Experts of a small language model: 32 SwiGLU neurons an expert.
Below are experts of layer 9 (counted from 0) of a mixture-of-experts language model. Rows are named router (the router's row for the expert), down (a neuron's output weights, with its number) and show model dimensions 0-191. Each number is 128 + 32 x the weight over its row's rms, rounded and kept within 0 to 255. Numbers have three digits each.
Before each expert's rows: a language model's description of what the expert responds to; "comes before" lists some tokens at least twice as common just after its tokens as in all text. This comes from a sample of Wikipedia text that the model never trained on. Tokens count by the router's weight.

# expert 40
What it handles: Words in section headings and infobox field labels, such as See also, History, Genus, Species, Personal information, Career, release.
comes before: ":", "==\n", "\n", " |", " of", "==\n\n"
router:183135180108153121117177093061165124119153094174104097147129096172128133140222122151117119150119091152085136080102090082063115123110126125145135187132163108119105051131133092125080131053151064095125119153113127137097138144100083119179103107150107121131117128151153158145159095148145132193126169135154108102145085111101089108125159100185118097133145189168118097072141092157141094119125106080123176123174137100092122150186098170103164081131136073145161087126137147083169099155083109111111090150132150163126146126199143177110151173053123167140143101209150118125144088130153086080
down0:158126106079101115185124130088134156079136165166069113112097117203073101139092106082137143103068161119165117116115137125139102103133132053098097091160159088162141123142134132131150050082103103128110085106081153132127100060110202093166146166117102175140159134151097139022101102185124142102121106122093142106078100164112160144150129127143173153144134096085130149177130114103073128106111190120132121109084137112023154157082118112074113163177206112084152101124126093111099069133109116132117118154097134150119101107134152105140114066140128135141121135119174109178109145082128150168
down1:065164203176109128168103132135198123090109144165112161137165109153166132150113147131173148121125131119158091158154131073115074161127120150131102093142085105122143169097176158129134141185087096132144075112126175095133100174156079064071070101128084117143123148140101133112144148144102147182137131156099180103150136124179128122124149173158165083042176182148102095154168073104067139079095157148133119113118115135146140153121144084194196088089143145106107131063164188161166108109126140116122129111142138143075165119083163119147123048176103145130144111155108178175124087162122135129
down2:171141159136184168254109094140145158085129116129138100125140153127117205092192080117132138134163150131139172083116173153133139123165093097139138125159124096158126089115131128095147116102165160120170107222131131094122132077144037125151196118110086146161134100126134182124191144171158144160134142114158147131135090122134143134133122161170125177117130147047134121111144157157100132125143156162143061124083132133124094151111135130063116146134101144162097139086081170107156106123100123165100190137099185145106089135120140162157168122173140113130082112010145142143096114161119114169

# expert 10
What it handles: Opening parentheses, quotes, brackets, and pieces inside numbers, dates, URLs, and coordinates in infoboxes and tables, such as (incumbent), 19(65), .at.
comes before: "20", "19", "-", "born", "=", "|"
router:098136137167140097112101095120090164175177145077105120135079100099081099113093112142107093126124105166094098082169113117145109127102098177115186110161174081157155132147077096151152095154176090160143099145134119074125082120112067097176156173124134122123139183152130132091078146063064101107085114063071122165147103117153130117167163163182131146080168198088100132098153164124169168140102139181111137106116129141187082142109108124126124136152089085142102179122075108106076156120101095141148155111139140056088151179149112094066096097098153167095074108125135125199107108151153144125
down0:159077076146115079147139115095145167144087154082122126114087123117121145058103153165123129147094183128064120191143113094124137157088133140045170104106139086086083086078115086107108177112133085108080126119119128120143132096140137156108096092121110078097096149115119101168143107120111135164146125113117127143108155087150148112142158138163100131120148034084113070085154040185122057080114117086154117143097146140127077138130061139165174134129137139169116162117089156129083154079148167066156124136204116117142180104158151051163146159099117162125178116108167115120136123107169145090
down1:096111133179159123122124070117111068135147127108107155114164124109120115122142097093153107152158068124152175108114139136097143104100161132196120081133148120137107132133144095171126122164081107153099151190115100109140090088152112184155153177159096133186165103127118137132093096136104160101163059056124119143104110081137133116128076181076066139151086228152087111121143200083103112109076184189155130095148121145103193156140195160110140133155147124147105153145127105022109141159151179081135123087135126115127136105116147100175097122188069148097075133168120155112130136110160106142
down2:137121154082049215113145120174194162052150082109088120178099123179112139148141128150156098146178097080126122107139152163149066086110145144116096078147112093114142057134185080105093144088146185095116109123115140104138115090126209129187106089134094153126147107128163147165145172142112170153136144167170137082140123142097159135120122150122135121113099082136147118107123157094102119186125143168127112100165043137126119102121137137155096128186159147152124132118159111109136061140157075075127126113123189179132158131154187077181154108105129090080150118134184106149081132145145155188

# expert 53
What it handles: A lone space token after a colon or table pipe just before a number, date or currency, as in "Running time: 128", "| 82.20".
comes before: "20", "19", "1", "2", "3", "18"
router:138095174130133128137105113148133163109160167096134101127101162123097119133135122141123140091118095116118154144150145182057148101142121086100150156130097122152096125143096176111092182156168170152097132102129125101135114097123141157187074102112158135109149099139113137146097167116164184124136087201148144085130048205099127105139145062141169115139182129092091130120181160157116112100097165080182169054084158177083082193097130106075102115090138165119132141110077154117175147134129153077160121116072094162170207045144161103103164146136118163135162134180154077159170134153118137097
down0:159096151102202190138090163107163087118103103118123117107090162120101102079127149140167129167140088184106112206128174112164075070104154146062168149122106162172140131138070153093090120198137070105119143139170113199103171132093166187120167153130187089115105121131162138154080101138108124159170116191116052162129123110152102093118147099141107116099080173146145081114157114148158184147181143128132132111175126109159132102116073123116169134102071123066101091150129132173082135115129156064136165173092181112111155102122116174158149145158140144091152116104122098134157127138151080138
down1:127073161123153070081091083138088176155123114124148180072119095124190168139147116127155122143153101157062095162154163119121058121166196183114111147144127126123133119095118092105156098122092106136142162155136135140099159181107072096099093169173129064107149076116147144157077143167178160131154124078213114107107086135151155153114148085160131121146151096125108156145103147116123195101149095125133082181089077157156120149102108102171147145114128126113101108145107107129141085142152104153130113170216091109113141121092176103139152100115197156156140106222144074119144102187110142081
down2:116152102106065093111135115155133124112171070178149190132159124105137144121057114143109122129108124114103170145135162089122132165142126120112166116171088217100126139115115130131166149083128124104118118138155115121116051148133184113116096066105108110136139158080110136124152148108119165043092105136127095138078118124131163201157145229090100116138150127115147102148131139124119079133081102222121123102129099149169113151167122115129056138153118122167074136090102148117066115061185079125096179107115110082106130140090136084113119178109149088146159190085155108160066074098105162122

# expert 46
What it handles: Chinese, Japanese, Arabic, and Bengali characters and byte pieces, plus abstract or geographic nouns ending phrases, such as water, state, racism.
comes before: ",", ".", ")", " of", " and", ".\n\n"
router:119101096125148066134090176130142138130086142109114101201140182124139115107144082137089118113105133148114120172191146136166150137119099119124145129064141116082137084112125059102113112159131085141088140151119176115086114139145134111148097131139076110136103138155070124124119063121106099117116164158089131077136117145116142075109095114098150176115096161072149109178151083108153079155119061145130120151093185044196115110158174116087158196091158150120138151121132093120031095086138133141156137083160162187118139111172104166166153151056048158152087123066108116142141100126155124154
down0:110185135099093126166152171118139182159135182093107114104129098163101084100140113108104115098156155137129185077135136120070149095181216126176135126104162147134062101102134150136112112137110152126162175142100121173121091067110169129169156132070145134136122154124216133119098142090136118158115066166085167178059121160149128120150127114094098093179149126135132122145097191082157110116152124181117094140160139065149116146171126151130104079185103138158141145147152158173107124112121087161158143174057107125215111107137127149132055118136149141164113190170183102144163118177116104106
down1:137169134121094090150087091135124172184153096147138080101054149146132147100148184182071133114083112045096139080114085114108137108160150180173082108160112084095075143178138135099102073115115107120141126076131140176103187079124153118144178124116134145119110192139110184090134159111106169139136118131124096179151148088199136122117148097120087135187100127070134165222154108105119137159183150144129098150182141018164154149121104140098173123125117179134118091189130121144146142146110154116155131138112162184144142126125135134104143111140128118148115128170165093060146123147175110115
down2:107152152132140123142129154157126066138148150114139152113090180140100115121059106145076127134139123171106091102136198147118166145162057185151165071050082127075110143109085094114122092119089150051122084133113118143089148075119067096101155174095085110084119157104133159108131120113079116162088150153142107201169094153149130123120120117190164136156141165159127133111096094105125128141110144143066124145186154148143087139120115197143170104108151066127131125157132123134120133134099122117175114149099121136162129171170137127134069172083190138077065157232167135157105168118144167113

# expert 19
What it handles: Decimal points and digits inside numeric table cells, such as election vote shares (55.5), percentages, scores, and coordinates.
comes before: "0", "2", "1", "5", "3", "4"
router:117100075116095144133162135198120116143073142047114131156106158134085131133102137134147110123222092131153094121077119135101125097092119163099141128162127126091138120082102088088125119092107120132160117112108121128158176104102139137128101117164144153124184111149147120156074113177171141131153149048171114212104063089111172094149113162143204091153120138112155139091102126080086111097081131092075112127138050136132189072107172053142140111111190108089125182159166107145170134135078186101125099160130113159103137146129148112090131128102099063143142071113166107150099185133135129107
down0:095178146076080070095107166048117196109168118096114139151077077120129106140122148066122078081162115122108103151127097164083126162127151124087128140125118102173114183151160121133118141123189134137108171118129141148057173145107056128087125158116112110134179165155187171102079124082112121131109130157132113145172029115143132121115168098146124118142119061105116094159129092189146112131142164129076083094101151077162102080117186140124110128134163145125185167147120110129118168124097115140171139140114171177104088111179145103162116132139137217090078089087089134123182118117136124145
down1:162125123149105124103148109085176111053115138092181096089136168191140123113102142130149163088178113127161141184151171192112097119126220143116167170078094171131098103114142153142122189154113155124152100152169120127114082112116069150097126112099145101141100117151110140106098096097200103145196100182201112123106055136071158154089110160136115166134134149129149062060102118076161122165144132080182086112154120163163116088139178112119143136083131151089129164102091100119106124097122143116124120106165076172150158158136153088146145138096146148165150099138171111096118205175131092136
down2:151116095112154126174204138117141109179108181068171164080187104153156122061172121102122114155116134164146127140123101119108105121144094151093086090142140164139092148075062106135128153114151055074127091184118155117135133136130158222126106137156091190130144148142100089136120190155144143103166115153149126118154089119085171159148126099121180108136107133078112129165069196067126109139143151079177121156081070108123119113121161106121088077155166143103110101126155133082165135103107175116146178156128098150095142115063116144073136080127158147095134090144134099115076160151149103210

# expert 17
What it handles: The first "is"/"was" after an article's subject name opening a lead sentence, plus from, of, located in places and origins.
comes before: " the", " a", "\n", " in", ":", " an"
router:180164077103143122117111165108111146169143146156121120133094179079133164170102110118068118160203178107147101097128115090123121176097171088151059105109141119171160082124208162091150098145145100148071140140138159096131101131088111136123159096099135179115069120130144158136147171178121127147114192168071136138115157111114088107109139106069154057089171108094205174145132142181160148107183173121124098137150085168131126140138101138101122144146120108121138103162216081119150163172114105196096154118109129067126143099141205082127127120119145125108166110097158104151132151078103175114
down1:182162110097139095111127114156123108128102100122130095076129110160168181152102141131073183141110178111154145102142096076093181129085093116167111132092136112094159123165109183149124128178154104084167116111133123102153130055125114127084057130192180148119100164084127149126218086159123117058149153106145092112122141085070128138119123166133158078158096123158145136145139168175157121160105127125184159158114133137158123175107124173136168087212090104162117136152169109084155174185113100202155146111100119152177108083105153125146094158193123142132151108146151161124113103097090188184
down2:140168108165070082183111069136098089198089142127115203126101104114086152025134209105133127144135135121159097114143140168137098146107112071134066167157101138148144112161117173157094117136147119141140128133137123108149122134170143064165124134098091126072118144159181159147149110109141113122068139081152164193173143075152116124110109183078125119111145133099155130127090137095123129104077191066085190186142081175101140131121084121174124120152082152120124137148117071076122072069123128148165120142088088063157117112094092134124158103105100098104136136156182137111130139099104121157
down3:206148135142174210163157117130143129139164124166104171117186119115173123127160133149144146144166125159057165173151130143144092156142131070163102129157104131144156099176097115110116162159170102142147105130130139134135171099132140188124144105104087113220152123158169170093155166152144119145175153156137188158198103154162100170173110178110148205138128133161118121116189141121179095090108102094116158125090118134110114105082167140120133147137145154145151101109066095161123105169170148112131110077150128118144064179103122111140175155123194143113176119117166059191094109091155123054

# expert 24
What it handles: Bare spaces and opening parentheses that precede years or figures, like "( 2011", "from 1949", "Until 18 July".
comes before: "20", "19", "18", "1", "2", "17"
router:106140132118169117140078116127116152099164161062138105133110114090074156040135112108122122151120073133067188134173157165122154173159138137155144120158151120136159095138115117116100080142136097138166094183130169101155099120141089136090145127104175097122156165151072136131093144072141141067041159133116141164105064138091158076149118205138158074114128155098115102063122116186201145152089129090124170108113173132133121143078138112146119133095094103124135206152125155072089170115092111100224154099139109127117176134106112062131112153078145171129126135154171165096134115137111142115
down0:074129114113134159142098148135136148084154127091127101052157137126137183086181174132138113147159116105167079177137164165226103142105184088078137104094092105110102181101148100146126079138115154129126115139106095072176140079087133176061134135135155089165121164127190121179089175077107107110135102097107145184170114162144104139144159154150140150173167108095079130095107173177126131136163161095143105102140116176169095201101129151153108119157121165147114185093093136165106159115079141148146058118150096158112104133144083128133171080099123115117112132165126128106157193147048114119
down1:140058186128134139144141165131165104204170146091066107126145129102099137150128157091172102112193074112155147093136179137090162117182173143138114124142073134121127126122061120112135148066132095153097150084163170109140150086121112124128112107106145094138074110196058136087138118153080159141159165185149130097130120144142154100094133154153113121116126168176097077125116138076089107193157101139178114094159066157164121172178197153122128125193081149067089155130150107147153141100165130067150083114127133108124142154086118184093149098127147102083180140127168167154079138136116110089
down2:121141106167135155078108077148121114120099129135085109132130128113240097155163140155125172126087138147133056116186100152179098148103111139095090151126188136078136206154143131105128108124146132127077125129136124138086117114125145084167119122148179184092155112127153086083149145182120071096175148117134051106157197187124101188074138133106172156064129120184137109098116102190107088147126105170166120161131152180109147103137054098103144207127102132135122120074148160175150128113106116146128159166145092118086104099099102125140146156145131062136112131133122136112112113068080180115

# expert 50
What it handles: Closing quotation marks, parentheses and brackets after titles or years, plus year "20" and decimal digits in tables.
comes before: " |", " |\n", " (", "24", "11", "10"
router:092095103172101103125056122177097133144093105162137065154096147103085141101100130112174113145111144092101142091092196122153140100147125160130127091136074113112161138110129094171130134076131091132141099119118180124152136117144033131106157105148104091091185126164125114124109159174148106135104131110115172069150108113135159128109171137149170110058078168149189088177108155162148100090151114165157191077083139141090182132144094160142108121173136141168117123150099126143075072126126129078140125182178160153084098115164080169093129148141082091095057125152092113192158073155104181139
down1:179105163067139138155122067128132115190107161167149145087093121122075159094105124122171129108149093163112138128113099069149105137138157173131094124116109084117107076077137149128194115132130136149170151131129202134108100181075172154138179096123122152179066097127110112073167064132145133118153113140034094055162073115180097145168174136146109112127138204121149134117151165137117107143095079084156107126120078094120124173099127133113124119110175102101117153149095106120127131123113129085129065141109124178120149084121116046145118148064149189121093083057108102145164139153141156147
down2:111131035179114088155149117161103178179126133145138146120172093083106175102131177183147127071094079078143114130160088101150099140168125039119127112177118181138143181089140047153095133119165158173101095162163105091140153149146151132092137135130119103210117146164115126141106102160130109120148156082143174163083164154083132161120160203154089142103057116178168150098064138178135116115168094178147092129143125137138175170132122108134180146102114135131100142131177116160142079102135132141123160086190129098121131146075132119096188120121101156132134107057124163124142143159117135109
down3:086126112146144104144135135137113089143093153098088133136112107112136125088066121132158110181123159164082132109102115126139108044150149080092156076140090150093122110119117078145095106095086125194162108200081131129125094107104134146121109117105103162153088133164133129086114164134146183119155112102127136140117062129094187117139129140072167128120036147138127178117073084111130141117143131102125131125162116116129118142074115094163247137099174089148092106094162139092165070139124094124115116131103198177101112161035109112153154086131123053137073085149098130152100163150132129198

# expert 9
What it handles: Words inside names of institutions, teams and events, such as League, University, School, Cup, Association, Olympic, and possessive 's.
comes before: " of", ",", " (", " and", "\n", " in"
router:161123133132141192138109120131069120149139129177143175121078076108073098106174079123152119134131173110122080108140114087107017105123101089149134174118127153130161200105192131186136141060080112089130117100149175102134136140202144118138123133110071158138123112153126120112139075113148100098155079157128172134111142102106139167098166116133101177097104129086093069166148136086120103102142065118093129136158156168088117148075091162133147166136166091149097099121077145130115110097122067118114112120165173113090122130191184138159062175152093146101147115100145117158154093138063138064
down0:147128134145132166141159148127141089202086154199144176089089095129128096099156088149040136068123196169191133096165104117118103102175106128098134086152171157161123160154082135137144169117092180162114105128091143162126131087187124144166108146074139083075177106096106101107139044112122187103129138164139119140111108080141099126133114087084118182141111145166151124111163165103118086102131120169132111141159118106151120140092116173130153116171135092179142093160101163137102108164116129124118153155095112066168158138146120178160057179214120169154109125164122137109139088197161102119
down1:097142121155085106137158137099131144162167130093134102141094133115070101100145121101100100155105087102109126063022104104084140122101103154181097187099069116078123109147156123177106168146098130087156188106173157105148143112126104132142180110112128113137145071140112115077121121089139133081149091121153165086187173165213097137172105113127071128137139158093131172194151153110122070171169091148099069086162136099102117123093118140078122079113133132149104078099072110111075097122109173105138172173161119116161094106043141119162076168090157130137097150105127102129158146134127128158
down2:106019128154133162096169141087105118085144135168125072069097097054213133116117119136153140143078088138135136146150117098106128145093109085138091083129071072128170092175130096097109122131124125075081081126163178112118134132118159160110131178150120179093165150102144118117096087090127151089097087128137081106179073154102118146098167126130187126125174141081211131179166145140114166144104128111159129133129129146128137117098183045131121124114146144118193148109150161114113081142142103108117104144197110096087112126167104146132072115148060067128114085105152114120112102133071156139

# expert 34
What it handles: Line breaks ending table rows, paragraphs, and headings, plus items right after them such as list dashes, heading markers, and dates.
comes before: "|", "-", " ", "==", "===", "The"
router:160157156124125158110111100102196139108029130157127130144113095102089106117049135122104119135098072136155100125116102130104118100182121131116099119152106139139139114181152183105088143119139111144177188138143116097139098103127060099165127141179119152132161175068106121121127065187077133103139132070143151171114171094088093129176041148080158149109127114121130169060126086180166119120130123140136100135141170170121150159130134171178056158122087155154132172152154090163117103141139119141182150164114100122114120164188201214123116148102171145086162156166159105116159157108117131096
down0:155060174106103120182156143158134146170131123149095080140137130156135136130076134154154147165116126089111184136161139108157172107087170165101096175140146104092139088128128137139144080118100148191090126080149107177097126173092160120138125122112122122170131125142111116115116100161121140165055136162118087125122111139123110173231067166173162112083113132076122142136105088138108172155167188117167099068107183143182078153145094106125172149095121111170099105099119135114119189119095151081109131134062169147128173141122132128038218126171110144099097118144144180153137141172137077079
down1:096193103124124044151156181090117139140097142075089182106166175146143138114153135153151155197149094102117070124116154109125128159101185143163188179119126140082160187128139111140145159101150173113096190163136189111125167143146127112080159132132142116135072099162152166166167133144157076102083159069124090121145140134182123101169182096157140179056128093188118133078133126153143127103147098172174086145165140173177133145161166155135151132136073145166120127155131126139120202081188125127082126125143125132149139116150116149150152065109147101122075138085092072097141140157082149128
down2:127080112172145112176125140115153117122110154125043123153161129082075084107032167176148141153159107103104100056165143107106103098146133110109123076098088143140141142163123116163131115141136124173170087153122122128141064119093084118103163137137126119192185129137122106147161119085198150128137139120138137098109134166155135130092120092167166142177120097158193156129178162175104108156124194124084164173131099157133082093117145113124080138108080156085113134169137086089171147179195103154094071146136097148142128190207189114118176081108102176139131143114107118142142077119082101117

# expert 42
What it handles: Capital letters and pieces inside acronyms and abbreviations, often within parentheses, such as U.S, EPSRC, WPC, ENG.
comes before: ")", " |", ";", ")\n", "),", "–"
router:153145112079142147134178141106128145097150116189148158131127082114110151136062158155160127143133087096149075140143129140188116123092147195113097146036100096160114167107123136120170169138105136110181142082123134128140140174100145110188145135163118110143099147137115116108135101087112129040124169119127207140095129143081135127123130125102143139135142148182142065156164093089157142132110089136033159105157148111055130147136115144111159107096136139088141104085097172169147101127121135121186142139191207121050137122070086143112164156131148110108137154142131189207118098143045091135
down0:140121124118162122112140150135105160153149121162129140139147115155123146099193113118062124119099179091100133164115135123112117052117160122105102120156116103085157110123141144071131140124148053158113166135156130102159027132166060101120109121159123095130194163154115150101123179161107159162129160140111084084163099119128138178161116209169127163106124129174099123146148128198142136176120127179137115194083116117126157126117026143150139245113123170131177123171172128190139167123056138145146141126176195117155111153134154106139129115111145144113098077113152089167157114126182129127
down1:088193104138063153118131130147155081083147094126129094092167152086176038141131115105098095177114142112107130161098144114119098120119136158163152141084099198159149158139109183162075148136083175139117083185068121117147146120080159103117114167084155117115125132079140145098175131191119108125104100165112085173158142205205101140181124104140103070136160060146134152134107122113122074140131117125163115139136102169150116089116155127111147126128154094166178142126138163173202168149075107220155108162093116168158087131145115074144129153127133073163123128163114085128136131121098161151
down2:150130131165074097214143110155124075124120139117115113170142103081143175142053124172092061191180073118176103156159103123113191143156140163095104136103117061082129177103144114137100199171049091116174133133109185104108150119150142133118099113178132088137060138087119172116122108166124124105134146115137118114149150094125142162107113161089172051097116129102123077159092108133073149037170114121113142116146160144078109126190146092149166110140185155162135068125126193091172130122139146114130165119179182128133146124117139130086104150129130132135160117159099145160158094122146117111

# expert 51
What it handles: Time words and clause openers, such as time, years, season, month names, when, before, However, often after a number or the.
comes before: ",", " of", ".", ".\n\n", " he", " to"
router:109121114122137092115154118104094125094126044106129124140170174052159146162108139100062111135086053147135102203146122072164137165111103124129093099142093143111138163132145139146142104104171157127178120099116109117087182123083108077067155106117103099135097122129105105095134094178099147193138178123165074100150114166090082137164171181119102100091116122136113136126157083140092087147149124144142105127091157174123153157100109130146114122064167147080148118122177161095162071093148152079049081137164157123124178113134188150182135147130130143069061149094135079113098159089174101093
down1:132116139150126140123084143132108136106139122093157173160121141158149172132091127147150080096114149139103093161135124167112142104190154098104111119123145178126099145072126143201122106208151110102159140148112127137030161107106127081174143154117175134151118164114141126111139129140092179132118105102128102139131157129142125118194144156104129075099191143133073148176121122146087180059143194149170129156112100196130121109157050119161113064147195079147114098109175136148075122089083087134111133198147151202116087087148130182068141125150081167133153107084140183090108126099174150101
down2:170120092114065129124149206109146122118142088071107127114115122105112131133163110179094127064206096142071150075161171157180105118113119120123167135140112099156113135117037090092059138125173156089155101153119131110125149071130121080197133081109062137108160151137176128137142104139156107173150168160034111149093118147098069126160099156155095137104086130135183117093153150105129110158103144144115101141168091079128096188123131104137125110138125239100119167124097090151160101094159124135142148116063201164147155116170143118109110096112169135120109143144141117160162108134098133125
down3:130161068088086133130171142130134151141107120133138095151114154122177121103128120133102130120109152116142119106142143139110075140167087122142074159102117084148112098084193117149133086154129176070175117083113117159131149059110168055189149093070127153085158145115180105110179081135184104141093133127192111110147096158136075140185072127117094083110123072159127107089128141126093128121090112146139086117104077170140134096142042162136148113159199145108130123148122142116136094114119178198152121206119201190107140107145119121144087175082113094142050142161167103092129147127163104158

# expert 25
What it handles: Common nouns after articles or adjectives, often before of, such as assistance, backing, studies, request, supporters, performance.
comes before: " of", ",", " in", ".", " and", " to"
router:114090157119139120136189110161147101156132093149136116143169140141079111135195124111139132133064106160090093119108136087123123125095104129139085145135100166130115117129119104133153117062107120081052155113126128102059113141157109053109102126069125107129177096146106104138123067094161125159139118129070083051149126108156141142103106087144156167153142072098123136121169086195167180149127038118110155134096125094132109128155122087135172110065164113148180124146169112076137116121107125164103058113174157110149146056232126170140137129103088122143112147092081085177178131111171102105
down0:099105113157160120127091139126144123178095131148139146154121165140070154125112098179117112034168166096107135054093127131120148139173160134138138106187152096150107172175105144135099134118161148160116076144078131116136155084111126094106099101149138040086142056163180173150119102114132145173105140153151080141184139132110136098124083115168094141145107136113120154155155123132168157170116199144147128160137088099160080182134084101155118091105088073091112134122103114150148194077126111164109119126117106161147132096097139137082085102093118072165076175133147168020168175123177109095
down1:171091151142098107143088142122108118124177090106091120140111135122136139188127147107107097160121091116194097236170153174134125110093028164133115137119095185088123122141138129138134100122093122050114066143113120095176104129112157145074082119088118162130089154104157141132104164112114201100181131158108098043145133134200163107123104126112171124099133107075180092178158174157101137121124118075110096113124111144109160119153139166130148146138146084140157114131150185137100144098077128105073170145155134099099130176137090130113179133158080150148194108132086149158118161116142167204
down2:127153053152132163081197124178110130125177121143117145135152081118111090191144115128149128140093116132104084111138113155079214066137153171113120161126086071084071126088081112133198113139122110131145119150104110144107127126150076069044100150145146123115150134061120149113097139116145096122112113163114179088147122116153114088128205144142137120093199114120119208129100090127048111161154170142097111087129173123127162109153141121123143170178084130102115086141170170120155191128152143141121063143119117160119120084118128164034122108201139116139109164126130129102152127080110124133

# expert 30
What it handles: Single capitals, short uppercase codes and numbers opening table cells, such as DF, MF, FW, U, X.
comes before: " |", ".", ".S", "–", ";", "/"
router:150126152121138090117148102116118137066118119139106067104181177136139106137069141164106150106152092133117083186101137068148142123178115207118091080080132081147093166077111098104128169143131087108179120103114146125125127146113100142146168153157143112121152144161111098123144139156151147080156145171089127149089104118084133145141144135118181158166137130185169112126115185105121195173113135077103122112095158103081094122188157166134177145101092178152118137130182178205108107158125184122094040151127069063112156069120147169120110142162062140145134159139096127148127202182116123160
down1:145152127089168125188109065084142222135151118120113127098127159059130117150092113119104133121031104120084136155100151092139115167148140143108087113081160088134140130092118162100136117179068096177145143139118120054123146195134182137127155126127196078117106158145131092096101148130099126156091152083143131118117101182091119133101041104099137100140097197160144113109099098164150133113116129111160090087157109108116136138134191073138125132087077122116202125145142115108134075151073127138090100165121101148082170136111039148166156101131119135123091109113084167175148134133133183169
down2:131100177093141104154125150110121050093149210065152064083076120116086132124137119161067158172066131147107079072093137156130089086169123152144137168118167116161130176122144143135134104128081129135124118117148120151136182094146053174108150223151087138169129097174096170119137147074128125153123173137142127138132158174111121136117066135108113098049154156147160092176135168104207136112083111102188120157146110113137135095074158097155145130086115142113065104158121197132121139154114118097160154137123153069117154164093133126108097117143093175124165164088170112098137124166129109113
down3:153123123136106101077122093101072183151124122135137166184104143149131104179114130109118142108170149105122085108091130140103133150094135128136117068186127131071098073161113134116127138071097121197077124161164152178116123099176134158112120152150056104133111143072204105148145154093167173116101138146170239158193116115189087130138131139125118140124099099108071106043183110177123103108105128153087164158147075121161098147124091142098149080181119045122150126126098156088164165160138124118098102131091159094150132142179153093151092121130164099091133131137107161141078112175143154115

# expert 21
What it handles: Country, city and region names after in/the/on, such as States, York, England, France, and month names in dates.
comes before: " ", ",", ".", "\n", ".\n\n", " States"
router:135154167113111156144089138121191108105118123093115111184183121115192135129134143164138116147082228134163165156125131150167104152106103101086113151132151176085096115097145189127088160178119186134155127143137184110138158141148118133191152101134150184078088143145076121136114074095149091125110092131149150090150121213196150185073142189136110117090123078079135123135140119154117078108179152082118145114183108116137164144106122066199118095167121147054157179095121125155122143169165104088132090090168126120105157100143154137147157125161076116103156084106135090110113169128089112151
down0:086099119130060117107131160139118147166101155121134115189118140145145142087164160125129063121095111115080125130116145151157223135089090158117106086123153119097023112152114051165101136125121119167139135180176122112124159140147162144136037079099168155159197080114149105155096090175086198123138104114124078131108133165185122133130184134132182146147106189113141145118170135161140113097204141106137136142040130165154144126136133147138158172150194120128130126073144171085171079095157121161132098142169112086135114148125159106121132110085097183108122157091132132128135093133143122167
down1:090119124082151151157146123115134106152172092132140122111144134153138139122093088079174091179116073139144173114138118167101061089081148119166147130206073177134160121118106094180100128149134197140124091073117131132167101143161124152102131201092071159143111082054117093145119145103113139123149139185046114119132191156048088059106109056124152090113166078154125180126185130163173082101102128190143135122139153141113127137168170092160098131152179144136118092128121103137132109144129117133080169119136157112115083138107134175139094070147125152126161129120128166186138123162145106192
down2:200163124098086125015143120153123159091070082099130135184083132117158139101166130103132208115114098136130135105112168138122088161130082153190136097086109053142142152162156177159132133133134086166075196085126085103109127135186059146138119169131159122110111105097111118190127090104116123136114117144133143145131121159100132141166130153164140109104120127134089121145200204140168117138113136150152116069132156180127124134089138084100141182117135125082096117102152152111109143060124154105141075165121134183105132117102127210153104137077116052102132155113167112051135132109125138138

# expert 47
What it handles: Role nouns and dashes after a name in credits, personnel lists and medal tables, such as politician, chairman, "Colin Newman – voice".
comes before: " |", " |\n", " of", " a", "\n", " for"
router:145115175150146101130164112130129158132131132156127176026158146141144155168125155137152125139114123139086172073125092128134161125118106183156092110171115077120091137095176143116131087129102081131115150114139145104100137159109107151142110143101138158125127080123139159105121156150166116187054113118188114153047172185183178129158135128174112189104141108137100170202170129171149139130137148070060094134083069129162116086143079133095116164144111150140180131137151115163119188127117126102141058149177145161119063151123143159076137134122179113133114130129033142150055086143097151166
down0:156171102126098159187134132127144100131158119131115143204156121091151108164124156120169136144121177099114026147140083151129114106133144139100138102137141117120140081100175112136074155125064155182153075118218101101155127088140074133102134129101146095159081150117118121176079081144128172142070099085109111123153123139150121130131181131066102125111190129116134136130174058075094100119091152132033158125126151144095134128118164122150153159191106139120174109117161124129148065130132072178109110110099104150179138109131137152138128147131090123098114122073234117152212128118107124162
down1:112150111129139077068137179138122147134075151121203084160158111107148115155126130082129124150089147171130127116098124131141112181106108114136130123123131127110112049164104116157128182110139100125106138185134115112129136140137105072114123166131122071107148079107118133179178147145091176120167136111171114106182105120155094180129137113175100167139113122102157141114097205130106104083134092106141152224141087145145089155125175096137113239119098149097174126080155129137095055138084145108083140100179089144147158188117094093201115131164126062143094127046153140115098158098171104146
down2:104110079102099116063107172109087135122152144111146117155091053126140108144146143070146160137100161134164170111076097133073144152125150159136120113073164112165090122079144086174141177097087162087099100131150185135169178167049130129111078140128040092156204141145160115115112176105175074131127133065143134160135130123114055103100141136118124128130106123144104079150122134145155160194125151094103192145176105123125104171086110140142127136059134143114111107120093061114151083102120064144130106163141137110195107082162100115168097153131156102191140138141075130118089154132084120139